From a checkpoint of a small mixture-of-experts model trained on Wikipedia: width 192, a variant of Adam for the experts.
Below are experts of layer 4 (counted from 0) of a mixture-of-experts language model. Rows are named router (the router's row for the expert), gate (a neuron's input weights, with its number), up (a neuron's input weights, with its number) and show model dimensions 0-95. Each number is 128 + 32 x the weight over its row's rms, rounded and kept within 0 to 255.
Before each expert's rows: a language model's description of what the expert responds to. This comes from a sample of Wikipedia text that the model never trained on.

# expert 32
It responds to: Plural s, vowel-pair pieces. Plural -s endings and pieces after st, sp, con, comp, as in sp-ea-ker, st-ea-dily, comp-ar-able; common in sports season text.
router [136  52 148 167  90 141 124 110 153 188  82 120 160 194  93 161 141 106 161 191 124 168 175 164 108 159 150 161 113 145  53 132 156 157 138 170 131 147  89 150 147 145 120 169  67 138 175  80 175 105 111 105 106 139 111 172 134 165 160 168 137 182 176 145 121 114  82 101 126  59 153 165  58 105 126 110 103 137  90 159 167 121 141 117 111  92 134 149 165 174 107 105  89 132 137 162]
gate0 [169 153  92 192 164  93  78 135 114 150 106 110 172  89 165 139 133 122 150 166 108 143 145 166 166 118 181 106 117 158 127  77 128 133 165 115 152 141 149 112 119 141  93 194 132 110 158 179 102 120  66 114 120 103  49 172 144 184 113 161 138 130 115 139 117 136  68 101 185 106 184 169 205 127 139 173 139 158 131 157 108 158 225 118 118 106 127 146 179 168 178 114  79 124  39 127]
up0 [110 121 147 108  87 132  87  51 112 116 148  83 163 103 182 130 143   0  94 142  82  90  98 158 116 134 156 144 153 167 135 148 140 150 106 122 145 122 109 158 107 143 188 135 159 191  99 111 176 112 180 110 101 166 113  73 121  93 136 151  98 138 152 199 113 112 147 127 160  87  83  96 145 106 128 124 114 104 122 127 143 123 185 139 125 147 143 157 145 129 133 110 102 146 133 140]

# expert 10
It responds to: Plural s, prepositions. Word-final s pieces (Livingston, Windows, Queens) plus prepositions like with, by, in, and opening quotes.
router [154  82 188 167 135 126 104  82 170 150  84  92 149 140 100 139 146 102 158 141 153 166 189 140  97 166 180 151  76 130 139 112 169 160 118 136 148 132 108 129 135 147 148 185 118  99 169 125 122  91  86  96 100 131 117 163 158 149 121 184 175 178 142 179 117  99  74  98 130  74 101 184  90 114  93  94 113 170 125 150 129 117 137 132  93  76 121 152 161 152 137 105  81 130 136 153]
gate1 [189  73 152 125 136 146 160  91 136 160 143  73 102 153 152  80 183  82  80 146 128  97 159 138 133 179 102  94 125 139   0 157 120 147 102 122 164 139 123 134 104 131 119 175 134 139  89 117 134 115 124 124 105 104 125  71 120 105 129 119 142 124  99 124  83 121 123 171 152 127 140 183 146 113 157  80 101 148  94 139  73 224 190 133 155 133 104 137 133 160 130 124  95 139 154  79]
up1 [140  93 148  83 214 133 171 104  95 105 119  91  99 170 132 123 152  94 101 143 151 124 142 111 158 156 118 117 150 140 132  96  92 170 129 116 148 112 136 117 126 117 136 132  96  92 112 135 131 113 156 110 134 104 142 121 102 115 125 116 116  59 106  93 153 155 151 143 155  72  97 189 174 144 163 112 150 113 127 139  84 111 124 141 172 121 148 117 142 185 168 136 119 227 125 116]

# expert 47
It responds to: Verb stems and list ends. Stems like consist, statist, finalist, take, appear before endings, plus line breaks ending name lists, often in sports articles.
router [142 121 116 163 131 150 119 119 169 153 111 106 134 193 108 165 161 114 157 186 170 198 143 145  99 155 172 167  47 133 119  83 172 180 119 175 141 166  76 167 128 166 118 148  87 142 156  81 130 129 113  99 111 180  89 159 139 157 144 156 148 186 145 133 149  68  96 138 151 108 131 165 105 146  87  85 109 146  65 154 137 118 145 109 104  88 148 171 155 177 113 112 112 121 157 153]
gate0 [113 135 148 101 103 124 100  97 166 140 143  95 113 166 115 123 118 119 112 137 150 134 118  40 126 134 107 120 105  64 117 138 111 134 128 156 136 103 122 153 115 179 128 147 102 129 126 135 128 128 120 126 137 123 101  91 144 132 135 149  91 127 139 109 122 100 131 116 106  88  92 123 130  79  85  78 124 175  93 130 115 154 120 137 111 114 130 132 120 128 124  94 115 111 102 106]
up0 [156  86 119 136 142 120 125 171 127 120 110 146 128 145 110 155  98 126 117 136 152 129 129 118 109  94 133 136 152 172 131  90 132 255 149  99 109 183  88  86 129  96 103 104  98  94 137  58 118 123 125 105 112 121 159 168 137 213 158 144 118 156 146 142 133 136 139 135 117 134 163 119 107 154 161 141 131 106 114 119 148  75 154 111 154 122 122 152 128 153 132  74 124  97 150 146]

# expert 49
It responds to: Space after I; name starts. The space token after "I" in quoted first-person speech, plus first pieces of capitalized names such as Be, Pe, Martin, Michael and Peter.
router [149  83 145 137  98 137 107  82 195 185 100  89 177 177 110 105 155 107 149 151 140 183 158 153  77 126 126 144  73 134 113  90 183 127 130 141 161 149 103 147  73 193 115 146  95 118 133 139 124  89  99  88 119 161 116 138 166 175 166 189 160 165 149 144 134 111 112  82 199 121 131 166 107 112 131  93  84 136  93 173 117 128 132 115  92 102 174 137 173 150 126 115 100 102 147 144]
gate0 [164 158  97 119 111 159 158  94 125 140 123 159 128 132 122 150 131 196 105 141  81 185 187 159 119 158 144 165 114 144 160 122 150 110 109 147 135 112 120 160 124 201  99 102 109 111 116 110 127  84 109 142 103 114 145  91 108 131  59 111 194 154 115 132  97 103 155  97 168 102  84 154 123 124  74 215 122 131 133 132  88 126 131 137 135 155 155 149 174 134 140 114 126 105 130  99]
up0 [114 134 110 148 127 147 121 170 119 118 106 107 126 143 150 124 129 129 108 128 140  83 106  61 170 122 113  96 134 138 141 114 123 154 131 121 146 124 112 102 121 118 147 182 116 128 148 145  46  96  35 107 128 112 121 178 122 160 161 140  91 105 115 170 106 113 129 173 136 137 231 115 152 133 169 106 162 126 108 111 158 132 110 146  76 117  93 222  96 113 148 162 108  90 255 121]

# expert 44
It responds to: Personal-name letters and pieces. Letters and pieces inside personal names and capitals starting names, such as Law-r-ence, John, Smith, Mc, J.
router [147 104 169 149 103 166 113  85 165 156 107  50 166 149 114 142 115 124 158 149 143 186 142 106 102 129 174 154  73 133 102 121 192 170 108 149 139 152 124 143 115 169 138 148 116 113 157 107 145 106  77 115  94 166  88 134 159 167 139 135 167 153 151 123 106  69 111 102 210 137 120 184 120 151 117  86  83 155  83 140 132 117 138 105 103  58 143 151 180 149  74  90 100 105 153 155]
gate3 [116 109 163 159 108 122 101 127 164 114  92 100 187 148 148 135 148  85 150 159 123 142 175 150 145 128 152 113  65 152 117 118 167 109 133 248 110 150 100 118  81 148 154 122 145 128 105 127 131  32  75 130 113 163 106 128 179 124 142 120 152 156 113 120 116 124 126 111 141  81 143 123 139 130 122  99   0 103  36 134 112 115 182  79 101 101 103 126 169 128 143  74 128 122 119 116]
up3 [ 89 184  88 125 158 129 141 133 111 111 157 130 151  84 159  76  94 170 101 100  87 110 128 115 156  79 135 102 120 125 136 151 125 109 110 121  96  94 146 107 157 103 172 115 135 134 101 163 132 158 119 177 155 130 144  98 120  93 103 108 123  99  85  83 109 121 140 195 137 157 170 132 181 155 117 158 106  10 164  83 109 152  87 140 128 137 113 112 118 115 152 161 157 144 109  79]

# expert 22
It responds to: Table headers, sports nouns. Header words and nouns in sports or election tables and sections, such as Home team, final, medal, debut, Turnout.
router [133  83 143 127  90 170 104 103 159 171  71 109 143 154  78 177 178 132 138 166 161 185 150 167 110 133 166 171 112 171 123 130 159 134  90 162 167 184 108 153 101 191  77 146 103 166 177 114 152 104 100  76  79 133 100 125 120 173 161 141 125 192 162 188 105 103 116 104 127 107 140 174  88  84 120  86  97 168 131 133 181 117 138 106 105  95 196 162 151 140  81  87 105  80 151 142]
gate0 [177 134 203 142 138 105 136  11 180 138 115 109 116 106 167 170 168  94 164 141 125 142 147 164 193 135  98 173 115 130 117 143 110 102 110 109 147 132 168  93  96 144 108 124 112 113 102 115 124 136 115  76  95 137 188 119 165 159 115 111 169  98 125 104 132 167 123 171 103 145 171 117 141 142 146 143 111 108 113 102 130 101 135 119 166  94 158  97 138 137  86 121 137  51 120 157]
up0 [176 168 196 127 138 101 117 135 139 108 164 139 103 102 158 173 152 140 133 150 108 130 128 174 199 120  88 216 123 114 138 157  92  85 137 110 150 144 169  60 115 110 106  92 129 102  87 139 128 177  99  57 139  85 201  89 124 125 128  89 117 102 123 118 167 128 143 152  87 184 201  65 139 128 147 148 166 117 143 112 128 129 110 131 169 134 194 105 103 104 103 125 150  60 113 119]

# expert 25
It responds to: Word-initial syllable fragments. Opening pieces of split words after re/con, like Re-co-rds, comp-lex and fe, plus score ranges like –2 and –3 in sports tables.
router [173  64 162 162 101 161 104 111 136 182  92 106 187 165 100 169 152 129 161 143 176 162 151 121  89 119 130 130 111 166 102 126 138 159 112 191 155 168  87 137 126 142 113 149 125 133 173  96 153  82 142  79  44 139  91 148 117 131 184 184 127 146 166 141  87 123  81 116 167  98 151 190  77  78 140  90 103 153 117 161 161 115 181 106  89  99 166 154 157 147 110 115 120 105 155 156]
gate0 [173 137 154 110 103 137 123 128 122 141 157 135 118 126 118 118 109 148 126 106 154 129 121 111 111 143 109  82 111 114 106 174 134 129  85 131 214 136   0 171 158 107 180  70 126 123 119 181 160 149  96  97 111 169 126 106 155  83 126 125  93 139 106 107 152  36  70 169 138 141  63 135 129 190 119 115 164 100  95 130 125  80  96 173 135 122 141 135 165 125 129 154 121 104 181 216]
up0 [134 119 168  92 115 131 164 130 118 159 172 127  96 121 166 152  99 150 111 123 148 137 115 140 142 112  73 137 125  69 105 147 113 122 111 147 125 138  59 151 170  87 146 218 112 140 136 135 126 145 119 104 131 155 107 131 149  67  81 147 103 114 135  77 145  76 129 141 120 149  96 171 115 173 123 112 175  99 131  89 125  92  96 118 112 112 165 105 113 115 145 141 187 121 187 183]

# expert 33
It responds to: K, Z, Y letters. Letters k, z, y, q and K/Z/Y tokens in Slavic, Turkic, Akkadian and Asian names, as in Akkadian, Ukraine, -ka surnames; also North, South, Russia.
router [172 125 148 141 112 129  97  90 167 168 107  53 165 155 110 113 148  93 178 172 162 159 135 160 104 145 165 139  80 182  95 121 199 142 135 180 134 176 104 159  92 168 125 154 106 117 165 119 186  85 122 101 133 154 120 151 182 156 164 174 146 157 169 150  67  96  99 119 152  57 125 165  97 101  85  83  67 159 126 157 154 116 145 113 108  87 172 148 176 128 104 101  79 133 188 137]
gate3 [107 138 153 150 146 162 169 176 162 154 116 227 157 151  68 155 159 159 171 177 140 135  84   0 121 151 129  98  67 158 135  86 151 116 114 141 225 118 169 138 133 116  11 128 152  27 122 105 151 110  91 128 121 148 124 121 151 156 129  86 157 115 125 145 106 141 110 111  90  91  96 153 144 135 112 130 122 148 113 110 132 152 114 139 134 113 121 117 160 101 153  57 128 127 173 111]
up3 [ 83 146 106  98 168 141 143 144 145 163 135 169 104 159  60 123  88 183 154 151 112 161 107 102 137 131 121 105 109 158 119 118 152  77 122 139 181 114 169 173 113  86 101 118 193  85 116 106 156 120 116 124 144 142 152 110 117 144 119  94 150  95  84 132 105 107  70 121  75  94 101 190 142 170 155 136 101 107 139 125 119 253  97 173 148 165 213 102 172  83 190 123 128 128 173 111]

# expert 0
It responds to: Mid-word consonant fragments. Single consonants and short pieces inside names and words, often after P or C, such as Champ-ag-ne, Con-d-estable, ex-ag-gerating.
router [158  96 143 156 121 142  84 127 128 199  92  84 180 155 135 140 142  92 190 198 185 157 172 153 106 157 159 152 103 182 106 118 150 156 161 135 147 170 119 160  95 157 135 128  78 132 151  75 180 104  88 122  94 176 114 177 155 152 159 135 171 134 155 167  65 118  91  96 156  93 140 136 117 119 105  73  65 143 100 185 180  98 141 106  71  98 170 155 145 146  79 122 106 100 152 163]
gate3 [187 143 118 111 106 116  97 150  93 147 150 154 158 156 105 144  96 109 170 151 142 136 216 164 188 177 146 139 124 116 143  96 120 123 112 160 121  85  85 131  84 200 131 107 144 170  95 104 139  98  65 113 146 164  81  11 108  79 131 153 134 122 107 123 146 132 102 136 148 102 143  75 146  37 109 140 162 117 144 158 135 150 123 141 181 145 135  98 163  79 153 129 133 153 116 113]
up3 [ 69  81 113 120 118 140 134  90 164 117 105 131 114 124 140 122 122 137 145  73 112 131  63 120  89 110 145 100 125 144 110 155 139 113 159 159 134 163 110 104 127  96 136 146 116 161 153 146 175 145 149 131 115 103 131 137 144 144 131 137  86 179 180 136  74 106 114 112 127 140 134 148 102 159 161  79  29 255 130  73 124 119 162 116  75  91  98 165 120 180 119 103 121 106 138 122]

# expert 40
It responds to: Post-verb punctuation, connectives. Tokens that introduce what follows: of, to, would, named, sentence-final periods, colon after Born, s in stars.
router [149 110 176 145 111 126 109 116 155 175  83  83 157 178  85 147 162  98 170 131 153 187 196 141  85 169 152 144  98 133 119 103 146 122 137 162 137 216 108 171 105 147 107 168  90 147 163 124 138  96  91  88 110 163 114 155 174 138 154 193 135 188 153 159 113 110  92 101 168 118 106 151  79 108  98  85  85 164  84 135 154 127 146 115 103  87 150 167 147 152  82  72  94 116 160 173]
gate1 [ 71  88 180 144 153 176  97  72 156 162 150 131  80 103 134 104  95 129 150 123 118  96 106 122  98 136  84 125 109  99 126 144 114  93 172 111  67 131 143 126 170  98 184 142 132 179 134 135 130 104 105 109 171 144 184 145 153 123 153 223 166 147 131 158 116 114 131  97 152 137 124 219 117 122 128  90  90  78 172 141 144 129  96 144 144 114 150  89 147  99 128 135 122 169 113 103]
up1 [ 83 105 130 235 150 148  84 116 173 155 123  98  87 132 121 125   0 114 164 125 145 109 100 110  60 164  69 134 122  84 160 156 102 101 160 107  57 118  97 122 155  94 169 109 136 147 168 117 130 139  93 207 151 129 171 146 136 106  81 192 157 144 142 183 136  97 129 111 135 142 154 199  88 132 140  80  99 109 127 121 135 112 107 150 119 133 163 159 135 134 143 132 150 177 123  29]

# expert 1
It responds to: Table cells and list commas. Pipe separators and numbers in wiki tables, and the comma after a surname in reference or name lists, such as "Harley, Andrew".
router [167 119 154 125  91 158  77 115 160 163  79  78 151 152 102 142 152 104 172 130 178 165 139 137  96 146 170 162  85 156 109 101 177 130 115 158 143 162 105 148  73 187  97 181 129  95 142 105 157 122  94 110 147 169  98 171 144 191 163 164 144 135 140 159 119  99 117  93 177 132 126 157  96 131 114  72  62 186  95 154 168 148 116  88  97  84 135 173 186 127  82  94 110 106 163 146]
gate5 [108 104  77 142 115 177 124 147 109 125 137 105 103 152 132 160 130 168  87 113 158  89 119 143 119 102 148 113 128 108 106  85 100 165 145   4 156 116 131  79 120 150  94 108  52 148 138 121   8 159 144 148 142 139 121 134  77 123 109 136 255 146 125 158 107 136 161 137 102 157 145 156 118 128 180 111  98 149 126 154 125 111 122 168 131 102 118 165 156 180 136 118 129 158  95 135]
up5 [142 136 104 103 113 145 132 144 230 130 146 126 112 123 123 127 131 144 107 111 174 109 106 109 153  99 140 127 143 122 165  78 105 143 143 120 136 136 179 107 109 142 137  95 134 111 120 163 144 170 133 157 146 142 114 115 111 106  91 125   0 146 112 165 120 156 136 144 155 132 208 156 122 157 175  68 113 156 124 135 104 161 113 150 223  80 120 151 137 169 149 129 108 155 108 119]

# expert 61
It responds to: F-letter word pieces. The letter f or F as a word piece, as in bene-f-it, f-ibrin and F-uel, plus short stems like end, turn, term and open.
router [181  94 149 168  74 174  82  98 171 164  89 101 173 168 101 148 151  80 162 177 162 146 152 175  97 132 148 136 104 163  73 123 157 130 106 174 176 142  59 158  93 138 126 150 142 120 144 135 169  92  97  93  83 144  76 161 134 164 157 161 158 159 152 197  72 110 118 102 145  63  94 178 113  87 104 107  98 156  78 161 151 137 128 137 101 122 136 144 156 140 131  88 118 108 129 167]
gate0 [176 156 119 100  83 119 170 130 140 134 121 146 155 131  88 147 163 253 138 155 159 110 127 117 122  87 154 127 135 175 112 154 116 209 150 164 128 140 107 185 137 121 123 196 148 141 108 120 154 158 137 107  81 107  64 155 134 142 148 152 145 117  82 130 158 114  57 144 158 109 128 113 173 255 150  79 110 188  97 199 107 154  85 126 114 132 120 167 122 149 138 157 150 139 139 202]
up0 [101  77 129 147 167 110  86 110 124 144 143 110 117 139 144 130 133 132 110  92 134 117 157 245 145 147  95 127  75 114 145 108 145  60  76 125 126 100 133 119  91 231 114  67  92 118 164 130 104 125 133 144 183 137 202 109 137  96 130 104  99 141 169 126  99 136 192 107 122  92 149  96 141  87 101 155 145  70 145  99 148 110 139  47 121 116 125  98 132  79 115 150 121  93 118  59]

# expert 12
It responds to: Table pipes, headings. Pipe separators, blank cells and table header rows in wiki tables, plus == section heading markers; examples: Source | Rating, Party | Candidate.
router [135  67 150 146  81 140 117  95 158 147  93 113 179 160 100 165 135 105 190 156 142 172 146 158 108 135 169 137 112 126 104 103 150 157 109 197 129 174  87 170 107 137 131 151 101 108 157  99 157 109  94  89  70 134  80 136 136 169 156 159 153 176 160 167 121  92 100 115 174  99 147 169  99 108 109  65 123 154  96 183 142 122 163  96  79  94 162 195 183 165  83  94 114 110 172 154]
gate0 [151 160 100 179  84 230  86 113 171 132 129 106  92 133 113 105 124  67 156 126 162 175 155 150  59 155 114 108 136 139 114 126  90 160 115 155 148 136 140 135 141 162  57  87 140 121 114  69 155 166 104 146  80 130 156  57 116 114 129 111 146  85 101 147 145  97  92 157  49  88 137 139  66 143 120  92 100 112 166 187 116  56 200 128 113 171 110 188 162 116 121 105 168 146 155 113]
up0 [105  66 139  89 121 172 170 136 105 124 106 136 156 143 116 153 123 238 117 146  94 100  93 153 167 120 136 135 125 135 149 138 136  63 131 109 123 143 114 112 108 127 175 141 145 160 116 169 133  84 148 110 172 126  79 186 129 137 130 156  89 157 146 103 112 153 131  91 203 156 127 137 153  98 126 131 126 147 109  88 140 196  40 153 144  97 153 101 116 130 115 152  74 117 141 146]

# expert 31
It responds to: Sports and event verbs. Sports and event words such as played, season, run, team, League, Cup and show, plus verbs like announced and located.
router [167 123 145 152 113 185  55 105 168 162  80 106 164 147 112 141 150 115 137 169 136 169 172 156  92 140 152 152  73 155  95 115 156 173 123 145 164 191 111 155 104 157 104 162 132 138 145 101 127 102  89 100  98 138 102 179 107 156 151 166 162 175 122 154 121  99  89 100 176  95 157 193 126 111 114  95 111 185 108 173 173 145 148 121  88  87 187 157 182 183 122 104  99 111 178 130]
gate0 [140 159 136 137 125 122  99 139 140 109 125 147 164 134 117 123  93 112  94 188 141 143 119 126 142 141 238 104 113 158  81  81 160 105 160 162 151 107 109 148 123 144 126 186 160 175 147 160 143 126  60  89 123 142  87 117 109 121 174 123 132 150 190 150 133 109 122 110 108 138  77 158 182 148 109  95 130 141  95 176 171 166 136 146  85 160 153 186  91 139 113  72 129  96 120 143]
up0 [133  99 142 145 114 120 128 117 108 135 132 103 111  95 142 171 154 128 175  60  98 121 128 145 109 122 109 139 147  96 183 187 127 152  92  93 132 130 136 104 121 118  97  93 106 100 101  88 146 115 161 105 118 119 161 182 135 151  66 132 131 112  59 103 134 155 104 117 133 127 169 115  86 113 121 179 124 124 142 103  94  97 140 119 168  82 114  47 181   0 134 177 133 137 128 107]

# expert 58
It responds to: Abbreviation and scientific pieces. Capital letters and syllables inside acronyms and scientific terms in infoboxes and taxonomy lists, e.g. CAS Number, Binomial, Animalia.
router [137  88 145 175 119 172 101  80 130 182 115  85 154 162 104 142 147  80 184 180 175 172 194 130 118 149 159 176 132 135  79 129 155 115 146 176 150 160  96 180  75 168 111 120 103 108 153  98 172  87 114  96  87 195  79 122 144 143 161 150 172 163 177 169  94  85 117  97 137 115  98 110 112 118  83 117  93 159 100 173 142 135 140 124 126 109 161 141 154 143 123  83  94 122 160 164]
gate0 [147 106  71 105 142 174 118  82  94 117 134 146 149 138  94 157 149  80 159 170 150 134 115  60 164 132  81 182 168  95 126 136 128 112 153 136 124 107 107 145  73 156 150 107  32 129 134 184 119 135 140 100  99 143 137 145  70 102 113  98 181 108 126 159 133 140 103 191 142 114 155 104 119 108 131 138 168 110 130 134 192 119  93 162  96 121  90 144 150 129  47 115 162 178 115 101]
up0 [132 154 109 128 110 119  74  93  97 119 139 141 157 130  98 126  99 135  50  96 113  96 155 135 155 188 132 206 136 172 157 162 127 160  86  82 109 123 132 135  94 109 125 132 160 168 125 108 104 185 166 104 120 117 139 118  98 110 107 191 193  82 113  88 119 161 112 147 159 183 101 110 156 101 122 158 160 148 131 166 202 139 135 118 119 136 111 130 177 158  65 165 122 106 108 144]

# expert 34
It responds to: Word endings, verb forms. Word-final suffix pieces such as -st, -ed, -est, -t (Amongst, await, forests), plus verbs like found, return, defeat.
router [129  80 144 161 123 158 113 100 122 148  88  96 124 182 106 176 129 118 159 149 172 148 163 163 107 151 170 144  90 174 125  57 140 140 151 162 148 166  73 131  96 192 100 174 100 119 158 102 118  92  82  99 121 159  67 131 129 178 169 156 149 138 145 162 105 121  79  94 148  69  97 178 116 100 121 121  91 203 108 117 143 102 176  96 109 141 164 148 125 161  99 116  95 126 138 168]
gate0 [151 131 115 115 131 141  68 123 111 143 116 117 152 147 131  79 134  92 121  71 107 115 207 181 117 133 158 158 127 132 137 146 133 160 122 110  95 125  64 121 139 144 171 142 158 139 100 108 140 125 163 115 115 144  98 158 100 108 180 153 177 110 130  90 183  81 118 121 138 120  97 102 142  97 133 128 105 104 126 225 130 105 120 150 142 224 124 127 187 157 119 144 156  75 128 139]
up0 [124 135 124 139 119 132  43 135 123 124 147 173 121 212 121  82 128  74 107 100  97  95 135 187  87 155 174 153 163 115 119  95 119 120 171  99 146 123 105  92 142 144 144 107 137 136 121 115 154 135 153 131  78 134  69 129  77  90 174 150 163 116 157 143 208 110  95 248 111 163  76 103 147 105 122 146 127 131 149 111 126 108 174 166 158 148 125 123 135 150 196 152 158  96 107 158]

# expert 55
It responds to: Word-start Latin-root fragments. Early pieces of words, especially after a space or "st", such as ult-imately, L-oc-ation, es-pe-cially, sign and inter, plus symbols like € and ±.
router [171  76 172 146  88 145 111  69 141 163 101 119 172 176  78 167 161  53 166 152 153 144 149 158 138 139 148 167 132 161 108 106 187 129 123 159 177 177  88 155  77 180 118 135 143 136 151  87 173 118 102  89 112 150  70 141 112 136 140 192 171 149 169 137 118  92  89  97 150  95 132 193  90 114  92  92  87 150 107 177 186  97 167 105 103 135 167 131 160 147 102 107  94 113 131 143]
gate0 [106 138  97  90 166 110  70 174 183 137 152 130 111 147  78 171 134 134 100 138 114 103 105 186 142  98 112 141 122 122 102  85 147 118  96 102 192 127 132 145 104 116 152 113 120 125 162  95 149 166 179 116 134 100 110 100 118  91 104 127 102 155 103 129 180 101 113 136 107  50 107 141 153  87 106 173 151 102 121 126 100  98 143 167 110 161 136 140 119 125 144 118 131 119 135 128]
up0 [113  34  88 127 155 148 165 180 137 194 133 141  70 137 128 112 142 105 116 141 130 135 120 104  61 123  68 116 128 163 134 172 107 162 142 117 163  12 140 136 134 178 119 125 155 166 144  91 101 104 115 120 154 128 132 121 129 193 184 162  54 122 146 150 110  57 110 147 106 113 126 185 140 183 108 111  86 108 104 159 169 111  95  79  97 121 128 102 118 158 137 115 169 139 117  65]

# expert 56
It responds to: Directions, years, the. Direction words, century-year digits and "the", as in on the north, to the east, in 19-46, around 3,000, often in geography text.
router [150 103 162 155 111 130  87  97 153 153  77 120 166 186  91 161 167  98 179 156 142 186 176 139  75 205 157 171 115 160 130  89 173 135 135 153 149 156 119 121  75 178 111 158  70 105 168  85 146 110  86 107 129 143  71 135 157 175 142 172 165 140 155 193 128  95 116  88 132 111 131 144  88 122  90  98  62 156  82 162 145 127 170 132  80 100 184 145 148 118 137  99  76 109 157 154]
gate0 [151  90 168 112  75  91 144 114 159 133 170 106 117 140 143 114 155 107 203  88 129 155 136  40 166 152 161 186 122  97 104 116 166 154 154  95 186 138 126 123 104 123 140 142 143 161 153 162 173 135 148   0  90 106 122 125 141 113 119 107 112 174 128 154 151 111  74 150  93 142 149 134  73 131 122  99 105 121 108 145 169 133 102 151 149  97 120 160 108 105 133  79 117  96 118 117]
up0 [109 158   0 124 144 126 119 128 160 120  75 115 117 124  85 113 153  77 110 143 120 119 162 105 152 146 133 115 124 133 103  14 136 144 157 119 156 110  85 136 127 171 134 114 159 141 103 143 161 130 158 136  78 153 123 125 151  77 118 151 119 129 108 121 149  98  63  83  99  90 112 156  77 118  81 114 138 126 106 160  91 119 135 107 176 136 167 122 110 148 128 133  83 164 162 124]

# expert 8
It responds to: Coordinates, numbers, word starts. Digits in coordinates, degree values and tables, plus a word's first piece after "to" or a line break, as in to fa-ce, no-minate.
router [153  81 124 166 102 140  81  78 150 163 100 107 169 139 102 154 160  81 168 140 135 174 170 173 110 162 137 164 106 138  97  83 157 129 141 193 126 164  71 129  87 183 126 181 129 111 152 111 190  96  51  91  96 129 120 165 117 153 136 134 137 150 184 185 119  68  95  82 153  98  95 165 106  79  87 107  72 143 123 140 157 136 149 104  88  82 138 157 166 127  95  74 107  92 195 126]
gate3 [132 133 132 133 167 101  92  97 154 119  88 135  73 118  67 172 159 112 150 164 113 176 108 101 134 165 121 145  92 165 147 125 143  16 133 194 134 208 122 125 144 105  70 140 136 136 111  99 202 166 150 144 126 116  94 164  89 143 121 132 138 146 255 147 116 101 108 123 172  69 140 148 119 148 104  58 193  93 110 128 150 130 147 112 132 128 120  87  71 142 140 105  90 137 137 110]
up3 [148 167 128  87 130 149 135 130 210 150  59 162 145 114 118 153 179  98 150 195 134 145 113  77 135 178 122 143 103 103  86 135 118 116 111 205  89 191 135 133 127 163 120 163 113 184  88 131 190 119  96 125 113 117  90 186 114 119 182 133 113 137 113 124  95 110  92 143 114 151  68 139 143 175 121 127 140 105 136 179 146 113 132 132 166 146 115 100 107 155 135 138 119 122 164 172]

# expert 52
It responds to: Articles, capitalised place words. The, the and capital C or The starting name parts after of, in, at, e.g. City Cemetery, Theatre.
router [192 124 182 149  54 143 111  69 146 183 117  87 170 170  89 155 165  85 187 146 138 203 177 124  98 162 172 164  66 154 101 120 149 142  92 166 137 143 105 158  90 160 129 171 105 114 155  68 162  91 122  87 100 167 116 128 155 144 151 135 134 141 129 162 119  96  86 126 172 118 126 191  99 104 114  66  87 151  72 155 147 133 131  75 110  87 156 146 181 127 111 121  85 122 145 168]
gate1 [152 100 182 140 143 147 104 162 119 154 149  90 154 159  99 133 119 128 125 131 190 106 123 136 145 111 172 152 138 134  82 133 107 167 108 143 133 174 109 131 104 131  70 131 104  81 172 141 180  91 162 118 103 147 119 144 102 116 128 128 134 144 144 149  99 116 145 149 101 122 131 167 102 112  64 143 122 120  73 149 171  98 165 142 145  90 118 131 137 144 164 123  97  81 139 157]
up1 [ 94 124 122 253 109 150  96 142  97 137 113  99 130 111 227 139  95 136 135 134 103 139 171 152  89 118 117 169 114  72 128  98 144  97 101  83 154 137 125 113 131 176 176 140 110 149 105 104  84 103 121 102 136 180 134 125 129 104 171 142 113 132 144 112  92 145 160 110 142 146 139 101 110  83 123 182 118 142 117 101 128 100 160  74 101 158 186 120 113 108 103 104 142 167 148 121]

# expert 42
It responds to: Word-middle after w/h. Word-internal pieces following short onsets like h, w, sw, as in h-ous-ing, sw-or-d, Bron-ze, Regi-ster.
router [158 107 162 151  91 192 110  89 197 178 125  95 166 169  58 161 129  85 148 144 118 156 153 157 105 142 137 149 126 155 102  86 189 145 117 145 150 150  75 142  92 156 115 148  98 155 142  85 172  91 106  81  79 159 100 146 139 133 145 146 194 174 148 145 102 121 114 123 157  54 144 217 109  95  81  98 133 157  88 154 174 114 146 127  72  82 146 150 146 145  75  82  79 109 171 183]
gate0 [149 145 157 139 115 138 108 132 148 177 144  83  92 146  83  90 140 125 163 130  94  70 153 108 121 116 151 119 126 132 162 214  96 180 129 105 125 152  95 130 142 170 113 136  83 144 176 160 121 114 161 137 131  98 121 103 120 100 147 140 113 145 143 171 143 122 120 182 170  85 121 152 108 152  28 110 119 140 142 119 172 141 142 149 116 144 121 127 109 156 147  68  56 165 122 131]
up0 [152  70 120 131 143 144  84  90 180 137 140  82  96 134  62 120 131 171 156 103 103 110 129  85 157 105 164 150 157  93 149 202 103 118 108  67  95 143 131 130 142 147 126 113 123 135 146 184 120 118 167 108 139  82 164 119 133  73  96 134 143 127  90 124 147 143 143 116 158  81 110 161 144 141  63  82 142 122 110 101 166 171 173 137 160 165 108 117 120  97 145  46 118 167 117 130]

# expert 38
It responds to: Size adjectives, inner pieces. Adjectives such as large, small, high, main, short, first, plus inner syllables like s-mi-le, im-me-diate; often in math or chemistry.
router [163  95 142 148  62 166  83  93 160 155  90 105 170 184  94 134 132  93 163 165 170 150 140 151 100 127 171 165 106 143  91 128 135 137 144 138 169 175  87 150  95 157 125 157 108 161 148 103 158  98 131  87  73 130  70 136 148 165 143 153 159 190 159 137 105  93 123 105 155  94 148 166  68  76  94  98 115 181 100 188 141 152 188 127  83 115 183 188 161 127  95  57 101 106 182 166]
gate0 [130  98 123 111 112 132 177  96  87 163  94 134  95 146 150  93 111 158 141 155 137 100 128 105 140 130 173 114 114 137  91   0 136 126 141 158  99 148 105 103 169 135 146 143  69  93 131  99 164  98 131  91 142 174 150 157  77 156 150 116 102 147 119 122  76  96 145 127 187 127 185 139 133 162 125  62 152 155 127 195 143 171 141 124  93  86 147 118 142  97 117 148 144  97 176 111]
up0 [ 95 139  98 141  97 120 140 108 104 103 150 137 119 131 156 131  89 154 103 167  96  84 119 129 168 122 128  89 117 122 110 121 225  75 141  91 135 145 112 139 145 141 135 122 123 173 171 163 125 101 177 148 177 114  65 132 115 125  99 144  90 189 255 145  93  78 101 178 105 102 122 149 146 130  55 163 140 159 172  63 161 108 104 130 156 122 106 112 119 111  97  98  89 123 154 141]